{"num_hidden_layers": 8, "hidden_size": 224, "n_experts": 128, "experts_per_token": 4, "d_expert": 96, "d_shared_expert": 0, "hidden_act": "reglu", "moe_layers": [0, 1, 2, 3, 4, 5, 6, 7], "router_score": "softmax", "normalize_top_k": true, "routed_scale": 2.5, "balance_loss": 0.00695, "balance_bias": false, "router_logit_norm": 2.0, "init_std_router": 0.00922, "lr_router": 0.00173, "vocab_size": 16384, "norm": "layernorm", "norm_eps": 1e-05, "tie_word_embeddings": false, "optimizer": "soap_variant", "learning_rate": 0.00261, "beta1": 0.95, "beta2": 0.95, "max_grad_norm": 1.0, "batch_tokens": 131072, "max_seq_len": 256, "train_tokens": 854600000, "max_steps": 6521, "dataset": "wikipedia_en"}
Below are experts of layer 5 (counted from 0) of a mixture-of-experts language model. Rows are named router (the router's row for the expert), gate (a neuron's input weights, with its number), up (a neuron's input weights, with its number), down (a neuron's output weights, with its number) and show model dimensions 0-223. Each number is 128 + 24 x the weight over its row's rms, rounded and kept within 0 to 255. Numbers have three digits each.
Before each expert's rows: a language model's description of what the expert responds to; "comes before" lists some tokens at least twice as common just after its tokens as in all text. This comes from a sample of Wikipedia text that the model never trained on. Tokens count by the router's weight.

# expert 53
It responds to: Team and institution names
comes before: " |", ",", " University", " City", " Town", " ("
router:114144105114135182094121112115133155107129149119113150119110135137117142114117103123124131101147148115129138095094124120072129116166115104103129102131125128132089117158114113114142104135107079133077188149199160103082147145111151092094135147134138123152121116135082130158153094133114136102071153157107161124176140134134155101149137125114135156093139131080097134158084140108096139127143125156094112097139134124109113081146148145094119123087103174103164086149128117157138094132078095179143115139141083162115139145115171129121091137146155122140146151146133163116151104145151154134118111105149146107124147129116124143142123097098134123158154132108123166171143129142143119141076
gate3:137107078143090134167136128118172104106113167139124134155130139134149112081127110136067163102131145088113147148145136145111148128151092095117131135118119108103147149146160128069151099141116150154124137146085130104139109154103114153117113158116149128154133146156114147098133100137110161127112129095127137124121108124147129133146178156137069123135117127103134132167095136124149147164118084089134087057130116142151137110112118097118163094117151146117159101115122190148096151132098142151126128108156124112158093132126152153125140115137143127149103137121088112133115137115146139090169146141113168068169158121158149156134133083143154128159083120110125146131124123124081155141066
up3:143141125104175119097085131132149144152133132111141124116092125126164148157144160101168134154159135141123102131126118104130122095137125140080167157122116087131101148114140138144119162090101124119184138081139133158117114127147127109106161118102113151129135114129136113105154126120110094116121095129145166155181119114132118109189120109135195115135108182140124134122167111126095140089125128153157145161128135106069128147154085152125117129119116125158122125130143109123139095085144108130169145126071120135130142130159122131100130112133109136163169159121122143141128114076119156169106073108132144129078145133100116112116113133118154152079162096166159123111148149160181083103141
down3:094141122123161067133131142159125129122132094164135116120147118123148141142147135111173109124130127096159122152135081119125103102148056117125124148138111120125098179105127136124088132114101133134118098087133142117140133164166133120072140102114143174116133116136180093141148158155135120148150104112144157109140107114137149116137144158211182107138087141174096146109145122149156142120132104108125115142126106144116108128130094158131129097118146140121115121088141092134098132115114138145135152143131173105134094098136084168145149114173140162139124170130115160149108111155145121145141085128112126099112154170116132138143129123097118129137068116136101134097057158116155110092116
gate4:127181158123128146103090141130136124178164121120108136146109137143114126101102124111145177129087146130135127150134118141107103149138127144117117119143163145174104120102055104127082121115120139093151146093143121104101121116159115127112139133131107100108080140108133101111154106123132106141127102144111149112167130144158138175113092115163135129170134153072116120168113117084119093106106155175101142118178115114121132152132126123133104116120120102126150084149140114098108144123139129136076152171115132114113122127136120147064141123160138135126091190145141147106129141131136136062127093116123092141159156098101102096119096146099117102149153142116177109161115114153140127143067
up4:125153148120102163123068122124177110162129125120130117118095128125125133105143100116146127148094145102148119124126152148114113126155126153149140136150142133152114114097071126159091105126119151130158118097119096117123123127136111107132129154173138087108056155100132082122118102147156132113130113123148150130174153149133092143096141112142107116147082164061128114167096093119134133148088146147118157133155119143128114152126144110123096110102155115149169088174121116099099135133158127133053180158133127128162118153150146123098148176105141091102127177126093119137136155124144137090112116141135108121183163106099110105098101126128124078125159134138156126147118117151129112144095
down4:070132151085122117168120126127147085108132073121140122130116176142110118108117149155106141177177145144142135162150116120148119114143125123125153133168166121111137157098094130126123124083154133118150127159159146084118129103094135143135106145132104180109091157117117098138137100155136116085118111154148136124127125113127139139075157113102179157158125168089150102137128126139134134150099172158127092083137143120133130159137116143171101094128124120119144138128156106136129142093145115077126145123142132139078118176160126110143112155131176091149144157099115130155159119119169089147141146129128143143170107110078085090127085113151122090072133113129125119093141127136122113146116

# expert 36
It responds to: Personal name parts
comes before: ",", " (", " =", "son", "',", " Carolina"
router:107149131097147135119118133114126126141128123142134140122124081158118118089119134113170112132122125156144092113132166187174146126128115097089111112166119157142101142133116140164133136134081086097097131151183135128102102132112161140117118136136138133129110126152085124144109136149110147106116143168118143124131091125121162025133132158142157112148104142098139138145134126109109107115140093165158120141153110086123107119116148140136137152133143118069130105121116110132129102160152147166073091153098092135105118156115146127040097135109145141129121161145115170117120139120075119145116131109119133131137178118161105151143109136139180125146158115142095177163118117115106099131112
gate2:124131143131103096103147066169160187137151125179102105142163143131140176153111098165155133149118130155127155130118144130128081091155134127130126133101149121136134140140155139126097170085103134125168154165143142154115138081166086102129130133115066138135088114111137120108129150110135131146110145119156148153135182095090089091132113096121155132122093118153149150116154109126123093134151175115138138120128174118126131132118125147134147145120114103105172118140115119125128135129167107129150129087127102124145167084103096120124111092133070106093146127131165140143121140145152124150181127172099090093140167122113133102092132124141116145143101102102139188097135136117115116142136
up2:114124145126095126103129061153143159160134114182096111135180136146158161161081069144161175127094115155130141114113144168147090098163111111113113120114138110147149155101167125138132154112108122092177149133155146138114116102123128098120107144132091140171082131157129114098103145118138140141103128117141137153112136093120119090147113120138151125129080116143133131152157124122120128108127156150140130103159148103132125150126142136137166120141145147091152113152107133135146098158170099165142098125116097107188132103103131151085109109138081100132155162127177087087126126147129153144179117130101119075172170116123126108118106165139141131156125112107115140095124136113100123115132
down2:083119133161117141137137114133152110114112107171134097156180129174103179149102076158090115146160115151148135130118172139134132138128144141145086113095102144136163135130111184105099142111076154103186144106136131140143102136156119126136159091121129108115135117104159120067129136106158152129133117122112099146130110191145137132134086090150132116119131143116142132135196128136132163150163120131109127084125164141083109149106083112108131128152135134118107111142129090149115151120128164147170065144112139126141150069124115121166151141087109120103143121129106148100119122139110129131129154129111128092148125131134097109114148113201136147116119087131111129160129109100120122153153
gate3:155094159129169133112077134099090150156144127120141133142171127145143119148089135102125092148140165131156147139116136136117150079068113143094149080124135117156159178141110142110134121085109154131111124146124174134180105152148086138120169134106143170130093121132118111128109155103143112118091111120142088107162112127106126155110144103145119139100170139123111131146113109100139133097140115129109169161193122118141182165133153141115077081137134166104118112122146119134087157128141106097114141117142132126131103122129087143102128101143092103136123121124142168139126110135143109115124083099127126156076143130138187097123114079122125124139125072132144090104162124145154128137132
up3:155142184091213159126117096116139123108113134121087139122153125151146099134118122142094148131126105114142142135109106095111106093074108152148163119109102125125154140110139148090125104133126099133085160110116136120198127130173167109140105106139156100153120098135140138155122150095124141089117118116121108132092105109067159131108122130134110167133150098136117123141133143083148120137143101122097156084190139122145147134104138121109096144086141157124141108121148115160071149141125128135133151135142131131179105115084110113118161136148086134129161132147130109138169134175109147118162103104153095148101106122166156127097163110114106103116157109118142092104130120146154122114088
down3:104121101145099103123107118130106107077126113112106145123136142121121113097112109114123094152152118117108130134143116113157136157125128121128163166130127165139144170141120112144146126136146094138105177117119129116187148118119128159091101106146122142111161108134129131147118110079093115122160135160132137130107173127172098138110135116094107209161152107111148129160163138128129108173131162164143122107103128087164166164116160111104115114114107149147109109105109110111136159117142171160100109124140142088163090139128083108154156122138101119150163137121095160111114218129138157115098139086123129120119126072124145141134103114161127111132072132122146110161170133128122105161105

# expert 30
It responds to: Work and role nouns
comes before: "\n", ",", ".", " of", " in", " and"
router:140171117118081161140128166147122135083098102132130129145104129125081150112125136181131155118142117145098108105078113125117137113130120139096116122098103137120179110114157090115151117149106097100123142094163120165146130109113138137151123097106124169123153089095122143137138172138142124115100116105148130133095126134135188091144152179118069097095133134108146120117135151114145110144167107110117158114129133114133144121119119134109159153144140113152145126142123105154090104075126143175138121085113151206132133106122142144087125119143105149137135172103109138139079134174100135105137133097171094135155149169091149137134118166134134124099164124103095136154114186120120154120135
gate3:175122111150103120114105106110126115116115159171098143130127110097090157120129162147153156133095132085112116116114092132120172158141117157127175078098129142122146160179139128144128123156152116120145193137071148164101148122096143098148137113129120159088158149083126081130165173118130109113147143134147139138117149137135149119102138145129134125139148152151090133141164128149126072137122121114072144143113140090095113063112130150132121150169113108142113134115160126125152152102134147141127116081151132125105187097142102144097155152123130118122156124128098151140107148165153150100107071134103138098149115128131146098121134166097068126141146130153123127107134087123114106142131
up3:118102143149113131082168121097148154117129099140079121111161117142105159119111114109102118141158125091132123162158105154154147174130121117117111090126136139085112135150105103141148114113180130081106153103138144069182154123092114171123146124128098114146122185160149113126189145110098148126090070108088157145135133142113166105088130120152119159103105113156107138112135106121147110140143101147113100138136125145113129105069144128087142122128084096170133116173116108097142142168115132120155140127164119141117169112155115116109175116113153145152084141164131151105146120131157136139099144156145118120137129114130094131162150144127132096094144132103104151118119180123134125109108
down3:125118098191108120118070126148137171108110133139104091119136103093149124099112143157133132108122087149170135134119118152137116138156133123100136142141104145169129129136132162157103138173139073085113122148147122186101114128156117150127106117108150149145133101165133100121130126136122130098163122107117152142107129164120127149128133153139131070187130173115166117094149157133130095098107128139111159122111131147096134171172120120116107163171146129084182130162143120093116136110137092144132130150157104132116133085077146119136120125129115112143138124128098105078124156203129123137089126121097087112137198143107119105144137118137114129133134129123128064105138127123132133106150
gate4:114136116100094140169164137129115127148087117128150118131116125187110130171165145154114103120150166111100156132147137122151092098096122124147098120155139101166156147088120136144166133125131106146106108131099146109126152121096132139123161084128153106153113094099108113161141124109119136118166142117143146159128117103134164142069115144160083151122105112143101140147187113165152160168103166124113097124103109122150142155129162101112116151148144097157138089100112166178127148115107136144103099168131156164164121080154143114106110172145150126142203150121104116120129147110126154117130152074105145139112116166130120116128097161095084109119130113153126112125115127112162153144117
up4:118176091149112113151171127130090106151081122124137123141098135147118171201162138147113105146159171138123166161155105129139132095077138078123109108123149120151133157148114138123163096092138111148133133125099161108128169117118125152151176101124145112122101080114122080165133104117134100134149144112153122143127118102161137122109117134119118170106125127130084146135134093122178152159102106139143135131135104143144119134093174103126107156164150119133114126123116162142114150152140085109079084140140116124140150089170117126104132139143159067132168129108107152116150113149116118085110130091096122126168114149131155109125072174137146093129100100140127104120127107121144129136148
down4:159101113105122123096122085133104095125100134116116128127173158104105116093140151128096105127167154157142098167081111159099108127098093104114123100169112076133085126133106120158132111095179141108116141117106120135138141125073127103126141156108114154125114151158109130141110120140156126104159145153163116142173160105171137145141111132115128123122136126118112150122155104122130139114123142136156109147107108138121173150103109104154138114106146128147135118118123098185085137160118119170135164124163177118128130132094082149152062116137115104121155172081192135096117120107137173091165126123117122143099118146157133166090121111147107121127127119135076127172137116139127141163158

# expert 22
It responds to: Predicate words after be
comes before: " to", " by", " in", " that", " for", " as"
router:123143179093128084138136106130143136131166121093136145125092140121119078093156114080148148145130100134108090092156100091135137125140107127127128152083152137122120139159107121133127134157136127121174108172112154158108119095164163120173150132108128121148122157125128144120108138088124143107122122168161123139110137119120093070116141083120153096068110129080138131112147130113159169125170107117172141180119174136147121113114104144131134125180128122119123116102102150125149121146159112138084164142163116167105145134125167138109132131164097167087135118140135133109095103088101117153149139114138109080109106203164161150142103121161147138132132152125120141130142104120115136131101
gate1:100111094199132088156116137152102142149104184090063101147106158122172130167120106133094114134137118117155138126133105111125120119136132140139147131164134092126130118146141096097131197147165126140132151112119124105129113144107110078100131159148107109099157127141113178105115140140169109121098127079108154131112153159139130128109127119129152097110143086122130159076120109123134130112149107115162063154127105076118111150121124148120130167161165126140131130116151122156158150163086121110143125140134150123145118105095124153107167179116144109146108142130166117185140092118157150163088125142141097128099133125098174120109141115130167101127148105145133112152109126155122132109118
up1:113087077131137121156133176103100187143143136120105145104087121140139165174136154112114129120138104124110118160184078143185124155144083137125153102120117115127152111078141108125125164134113095147144100107133083098160122118139091091100126085130146124115135120116102159134153152136150103159118115104100128128127146132149096165116125116155167143112107152194157128134133144128135130072150147078131074175114118068092134142119160140133123107154092132135125099118116085137116145140099129130157150137114136145107086101107152114121137144115138122131119136131121123190116120109165147127112132140127128109099162108112151119116137138123163181139135116150133141154086095114138135117168
down1:118093123149175115147107154121133146154165142093118075172108123149177140131132144128117159114142146149146126130110104164165145172142144097087119128164099115143139111133151129158147120121097119112156123076141078145166127099154101107127168115124122128092129113138106166145112144146109156120144088125111132129107111158146099144102155083103114077111099146141146124111122124122120156113129128130097128184131138142127065117157132151107138104151140195126116127167068131145111104144151106120141178132113135119130123104127125132088169160133135163086117108156162116175119147135092180129123097131097110123092147113127145109102147126080135150124132119113139141104137141174080104121122
gate2:116177133150098081135138148137104137084136121084172168138172169119148150086126113098093175097101128138133155140116122148122144143063156110153170102121165092139137125077121096139140172127140098134142124127095135144108111155153135089135140166085137121117128143092102154153129136152136099097126107120168106134150125153145127106079107111108102130153166162093145098118153156132120134141130153122155104120125101117121109117104120126111143091146120120139111098101156128112152144122125108151131117114137169109151110159134129149146170136118116116147170154068112124096153126160093132115140146135119123095143100141169147108173141072129150124108076126066135135130135135095116106131149
up2:166144130146095124134133124115098154160102137132118080142101109122153108161158116135101126126079146093175157081128143131121159103163162134112107209136132140118143133130166144098114106191121141162122148112149156091131089099127139151091104163129132149125152121129156135129126146134055120131113169176079136117123120129147128098132141192134154112143101134165157139147132113113109112133123115139102154151136125163137114122105102123115120134121127102096121117130090137095115115147117133118116122122124119113127165104204110148094116110094112173119125142143125108112129131085094167143118174064117162177161144129086136127115131140142106126148145104130128131090128120142146133097115
down2:175150103137170109168095147166091151127114152125145093131059105102123099179092118126148109147120113107129144124099117140169128110137164163117161144098160089131087111104136168100098147148131116111136102118118131134139139126108103144175158148095151148125165120134112150106123127125112132105166152166148142140141126104173123160134104097143149081121110133103138101135131086185120072131128156183123153152092151100088144097131103146149075131137139140141116103117124117119144136136128102116181121109131112153078142131139101148134133157115120122132102142120116104117125148066108174123133121133145121166103131081133164151134139113131142120128095128134165141139101141155105086126151

# expert 40
It responds to: Numbers and digits
comes before: " |", "–", "°", ")", "″", "′"
router:129142111119143137129111153138129121143147156153148127171130097134118161136095117084139143110105116138102129115150181141137090121126130145106072120136089140184105122129119103156125143109116112120172123160150131151131183128129150124112142135136126115131083106093095113150145106137116127138127149138150078115138078109130149112115120070123108173115159118145102178139126106108142167098127150147132104154123116114148143130178150136176092125101118160085121135177099123103116095126138155139137120162191086137093141141122126154081133101156102150123169161119073146100099154138107114140168110092113164104156137098161106115127103154123119098124112109142091147138121127127106125066114
gate3:145118143138114117135135135160153143136133156128158074128101119138165121100138133153129071151169127102132126139104130162171126151081141088117148128142125143160133087184126118140114116165114139127130103137075077095130169122095128151132165090139164163150171103129083134131176157108159124137114108153159144150102148159119122139097134140103118115134131161159118112140167137223128133129124110101148141085062117144124115103141118146104113140103130135137145130120131131094106110101127136141137111094116155188096134135125162132137162122156147118117174127150134139150104149124150135161089175146124127151116156110109138134146119101147118122133090120177152178123119147106132114134139
up3:119167120107151123142140158078092125140103117110118173127148178148097112144135125101119164111111131155117117140153147102075142113154137192139110148097147079087134152112135165093133143082179124137120157112162155130106075142181113149131125136125102108111083128140153153144098113161106100123144129100121123128183097106133117125156129129155119134124107099102146142101099145085154124118122109166110130149171139134109134139097112098145120108178140147131100127148142111183129120124163144102123130144113102094150133147147076149128126106094110141109098128115111140111143092144143107096140074125143112103166126123147127125101150166119134111127135133089100101176149117159152148171111
down3:145105126179066183104078144101099135106107163126181134129132150111085164130123114166143143105122096176121094111134182121109151141120116146124105089125097139155114117100160105094115136098148150125103111124122130137096137119093133093131097128119123181162138138137103093102109167128123134108145121101132142129174104110151157089102138108133135144115127088179112121109108102128114162168152143161145108107112128154115138138133102113103117121150124121104133132131098144168134159152104115169148124146128094128115153090158143133137161124121117148158143106121087144197073121117108160136151122155127102103153153135112137187111161108147156138115117097113103108109144138164108154136133
gate4:175117116112192129145096125108107116095120096119123152111148099115092104097146127119144116111138119104129149159127128172123109115143105136149172144127145138134119120143092103114121066129147117167109114134132109168097142116128112115146144152096133106116108124101113146111117182059123095140185115166163119146126161106088105135172125142152128125123064128128181120123087132092110128148160128118090151131156105137126113120102080143115190124118100119122130143134152149126112112129111165114126135133119151153130149102148171157183114141145119097124155124154118153125123137131146158087102108099117123154128079129136118124105125129139138151116098139087155145163166074085141156102158
up4:086115142135066106105144161099141154142123161125148102137117176153135116152127134146127121132127110157098128104140126079139156135135143101081100095122133109129130135105166142124102184138138132116117167127149159091131122124108118139100120090142133128148137094150119147166135088192145126120069135103106149118112113163178144144092126146120158114120169113100101121129170105151149136100124117154177124114107151126109128111151132149113043128136180137156144114109130103130107116115151135178131120106123114121136112142122103066072138132123140143138092083121133108152102151120096128151128147131150140133116160146101139161146128093126114096112131141152126111104111196135147112168103
down4:117123134141110122146103169165154131094154119139132115105169122116129109099145105123120156128174121159137140145137184067154112140160113129139128078091146093140136153073157158099118140150131123112125119087144143096134151123146127144133100132116164120155160112109171167162176146109097122097102076126059165107144123184117117108107117116153137149173133120154125135141161124123103103160147125083096119155127120132134118117128101118170142144140107146091111139080183110105115163121148092105108106130126140115167138089103166115098108105106132103112087099146137085127143139103110147150157126088123116121138099129138127105168114140135155138145111157145128158151134114119119158121158

# expert 5
It responds to: Line breaks, word-initial pieces
comes before: "==", "The", "=", "===", "In", "On"
router:152152147087138076123104140103139178131117075105158128118122104098106092128184122120113076159153142151152139127170150118127138118141069138161131127106122120156130146135108193123121119140154164129105144155130130151144082107121125090172148092153144154124133109110162135100112113123119158122148111107135154149114179145102103134138127119136141084129166154128105139148122174091142153117119120083157137119117118115123105151105095122170141114110133121112113116155144132062155135095156163094098187145103129144136169185110131117137154153120124128115122091130125123110142120087154090130129138125150151141114112099101118162128124122094133075157106107149131140126136134085130089111158
gate0:164095120114119169081096108131139160144108130138090140149126138142093129095123126104150140152136149106151138112110102136133147115143084117141137133093112159129114176158128115146110093152126143145143116083138137120145102142093150084160129089136147112147146074121135113119091105105111141114140138131124176103088129094144161111100176165183134130138144107111091120165150166125111133089134140136137095087143115129121124111147155137134116172158142138135153136093118147140074096185122132076083131101162163094129108105118128123109166185152167150158131115110093144139103168175142125110108132131155149129165143125128130157096141108123118154103116126139081126130139143178122106130126
up0:166116189113134149098096082116145149144144145123106160151093120158132158109122126116081152162152145082164160169102140135095162108179101145129155138106114116119094148139095132129130107148088145139135154134156147155164105146139140112103137110123137100096130111171154133088115096091129136137114140115128130102160052148094135103123136167124100126085114096143152121121111110103103123159142133125165083128167130102141112124101125136123127124155122135119122098117116147152064124168139174107117117089149123086108102148150143113106115192123160155130085147156111159120132138157108119065109163136127134112136125127109169135149138111127137138112114141104100114129132101103103157114138
down0:155134156146098129102096128109124140114120147136141102167114148122115144124145116153136116123154100156106091115104147115123129117126144164108114118105114175148115118128115135162123157166163154134101152152116157127118093133109119122127150092083083146125156101164126104107108097091144157131137142123143124106115091117134132139115069168039099137124098129129149147142158179130152147142110141112154074103123161102120114124154080166138102155163138131106066097115079142146081131111129161164106126118144115131129142099132139096114118137059155132128101130164117136151158154132112136087131173117153140159137142110138134141115156118111159099148160161136105136104160099171135113148117
gate1:135134148148183160139143106164144121112145098123118130093085145140113131106140126083095160112131125109125128129133143168118113087176126123111171111124154139119130095119086152150155129134142112174110086162197162144149190157109124139142125156125112110124104136138145190122136135127165117122142114095158098144128101141115110114117085109115169094093121107137117083160124096112090111160137162118090140120165143099117154104117122099082139125138142141113135199146119097129090173103104141196147097108127128089127128114133151160130122103104149147138111177185099118159152134124162113143112140108131161143117118131135155130120128134163155148115136121112118120135124121121130122113099
up1:178149165143124134119157114070195171113098151152191148075128172183142113142184134131140133114170111122127127146129169127101148128151142144122132099103111119126093084125110139090116105089104142177103084121155109104133144145114155138108124123135103100177128136133152151152150113158154141094159083141121114115097097135137102138101129151145149125105109147157083146145115120111127119139146147138140124126150098128116129117108075093104128097164110159133153165135161124108106159141128137149147134126101148115126155125127134128102120097112127137125136133152097106122105103119116118118109104101136124164172103135126139148111115145106129091139140116064125089164150179112165125091133
down1:135151125125105160093149124149086155119078115135141147106121178133092123118150123125102110134163146152092091130155142144135101108134158135134175104135084121156138116091152164192130098114131130162099129106109122150085145100148141149110096144135110145129143144148098149156108089132118091103133087102169138094107138124141174148130155137063158111126127126129071140195099113127130148103105197107106097125126125114131123122122139102108125149155113161112113138160155149119129161125151098088150119131160133119128100112134159144124120137129110140118136122107142091138121092137141140113129143114094139124085080135128124150147165124153112113108138143141139161077137086125136184088157

# expert 13
It responds to: Verbs after subjects
comes before: "ed", "ing", " the", " to", " that", "ate"
router:153113134081131101119145129137147109121136104105174087105146139137133084137171121065129113122152105130145127130102110181122063112129153086164116096140163121117155143129111155118125177168145121100086153154115148156141147125124119098121142165120116092131118130115105119108143134144130115114109113185183116162123196122128084117137150101115101117101105141132138141121138153122133136134108109150160154124120128127129099114112062135104109175151149103139126139117115125105102122129104133122099176159179125139113111139088126100162143117114109122121105124157113139127087116109103163143181156141165086110116116181145106144108102152158119148128144144127131143139126103101159191127114
gate0:157118137082132163113116125108084137118103101118116088169135144064157110085153093140096117148138140141098178126136125143116148166129097139105134136111079181107150108121182147141141057128126119117103115104127096106145158129136128100129099114102117146129124106100158103096106132140110073095094086105135111165131168164139107149166153169108144108110132149130128157111128155135142113098121136113097126125136122154145140127107129132154120128117128098171113126131133152151115084084133147144128139080171135123179132152137114106151159158153129140128153110101114110126152132109130085125161080116095113108123125145120116150078154121099148147140147124091135131145135183141129106172131
up0:123130154136086169107097148120100167131140120128139127129127104098139115124155116118096134093152087132128145154111191123110132146094120144071079130103143142109137111107142148154159102147153131137137084123159106122106088099121126134099104131137116116129106118144128120133152171097110121156073096123160109115124220139148129123109141094118136108085126135132129140142162149122070141129104165102135114126132142143115155123151137144129152158131115102133094136160122158105118146086106099155143133123159143094144151079131119123140140129112102137137138167075087115127120107144110112080127081111102116147136153144147125143143156169146164143102147130161123155193123126162084124180117
down0:136102148123133124137136157129175122102154141159108149130135118119104127116131111124123089152152111150115128131127147152099134131104086104116170128122141176119110153156117086176143115109103142110110144135113119107142139154103150152134073103143139126144095158113141141117111135107127141108073135096124120118148125137142122117153168126018158136135140128111147170116108095079133093114161120108104121128179118106115177095095135130126134114135118137126138112095161125150136110132147161164096120132147150108131137148148076137070087114113177133094148131092128137113134130114147149159129138122103152153184118146126123122095127141100165100160145156109115150159207124139117100163125
gate1:110157132081170159120121127115131102096151122128101114145132146084147090134116145086168127148094119133110139103147135147134114134118142113145110170116144122072100165115136135147089161138108127124093114170132116151140124129138140117134132101114130119137141120133121128142177101168127098122073139162137150170141092175137114116175159086113084126084136146114091143122121114129143114128108086172113161132130081141160085155101114139094143132079136131160175125120143163119115101112133158119142138125145140156141096138140177146160159129136102168181145110112118148148145132127087102096127132110105088091154097148121138164165131122109122127153118135052152127094150116138141133100136
up1:108126136144131120122118133119117129159162097120113112075130145145139141144128099121124133116156178123147105083104070137131111144174115108127103121134161106146131120127133132092121109129133124117149145095133107130113135090144129113142158160086150135122106143115131144153134149172142114129093160107121135092149159114102114130084143088093143117168118080142162137146107144128127183105130193068125151105112170125120108104143124138135106129199141136121115159138099113133165127140115100134146098121136083126097132125127135146101127144126141133071117137132129137134082127118127166162193057130123149134100141115138096115115124149139182183069159163151104146120117123119119143097158
down1:138126135098117126129092125120120157173139084053118131109149169125159135108181157128162135133155152145145100137156139119129122118117095116090123115131114097138126069177179114142171080126129138130139129101126097105109141119112149138156153136106115119111166096161107154134131095137113143108101161067152152116106148135131122146144096097129146144121146106124163162124104169126118125121133175128086115118132134121118131162147135108160104115152097167126101121125093106158151156116107112130131144162163081112131108154104132123103133121139126089154117153065108125110069149129130170122152091155112148170125136120154130124140139090093181113114120157126142169126136162124128103150098

# expert 65
It responds to: Line breaks ending rows
comes before: "-", "|", "\n", " -", " Succeeded", "|---|---|---|"
router:095112139134124099085139142109101101131148106132122124165126153153129147130155126135185152132097126165158150150122077134137123131145176169119113128132148080155114128099129132164101114127127133134102149142110164159159156136172108136167128104102123136137124097119112128111107161146120149151079120128131133103139165129150141174098123117125151142103106100123096124110122063121135136108118116157080090177092131169133138123143153111129149143129151151145125128108116156126134093079149181140131154104074129102138162169136146142112129084111099127116115123089122126147114118149088149084163157132153110113158111102152119141129130208144120150128094130111134098174116097082134143110100
gate4:097138104102125132144166107136152068140159146125127147163121162159122135112087170139111174143138127128086134102100113143124115152163148123126152111135151120097132130129169135139138154130118109139124152142136090173163104105090149148178094150157140160133107134154135101164157134128144098127127153136104139114136115108158161121168135110118146125086108041112130112140124146125129110101116095163164139152142153079148109129148100141142124108126143122123103093121087090108124166121128149095118087102108170114099128137149095132147113086170119102139147122112118145179115145131118148097134119132161187115069127143137137083175117140165155094121107130097098100127138116144119150136121
up4:118129085142137142106152148097147111136135113145100162183155110139133123144099136111137123144165125132077133119129141113136094145116146150085182125144101132135112118139166117138124159086093112157123182138123086155136101151146140140112127161153133120110112114151106107167176124092133130124147123121126186119131133148134141133130145158142153114152103120109101080131109133152146143090105091156149144118115109113135115182102128119126118054125150134145157141114159190166106132141116118095124147136124126118111136116150125151157141099118169141149150111114083146140114181168099121092084164097112141119112119111154113102108117144077130120117129099178100141099127127143096089155064
down4:109108089119108175118127109109139107140134118113145114081142106132123133164164137151123095160130139099164104118125180117147155124098100119100140124137172138144125100086085104113108117152135097099131180121142105081102134089106145126160154157151153103126115135144102082174116127130144119143165131131123121119116137115095098092102156149108146112175144104130107137174129157084123156118133135144147152131164111134124075131128118151141125155114114141134138120133158123109097151134125067117154133115113091128167117132123184092110144123126095146137115125138110150086143155146142112136136110133158076149088147158123178131175161118153073128095165094153120108109186128125143128143156
gate5:140137136121153103125093089114130138075116159146144154088160128128124137164125163106144168138117128133145153110140152133187112127122088123149102096148125169135116131111142141115085152119122106124158117134162113153109102122118103165120124122120107127124112105174110133163087145084087145121137110116074125149126131140127125118161140150133133189105105158158113092154121145114097085130150176118162130127148141164133174158112118149118106126142093128098151097144122163130166127166097098116094093112140142122121107114137138104099127129136128138089109069115114109106101166108164110124117132150113046168136144110119075103129124087139124135133180119134098113117137153136163105130171
up5:120110151148134109109089089124097130091105141153144111087153131147161126178130138120161177100105123121132165120128155154175111136097112142116106092131113145136116114097148153132092141101135116134209138154185113137130097155141082138141169113114105127141137095170111131155090162097089138123160124076090142144101123125112146129136156134143163190114091144158120102116105098149115123119124151128104105154109119170124188166140148136105107119119113123109144110130115178122122098195116125120127125144124130133123131133114123109104123142145108111140114106124150098106103148132161145138098107169131077165154150101126097137123115105126124146117179106145118108138123149107145084138163
down5:165112105135129110154069118136108083115115132159118160129137144120155135117121142128147135102138158128126135115123162103133155086114148151138177046140106157120116111113174147130143148105151156091130131125151096146140128105154154163146120118124137076123121133116129149105110111111133096085111148150150125173127092084106101127116100119120095099147105132102141104154138132129121111124111146105155109095141168094139148098098146154147123133145152128124097098188130178139133168131127148140133092171125090146118107121102179098120092144175147130131120144123133132104133127112152150206109118147102114143115147167143135064121125096103157082138137146155120122135124111145096135171165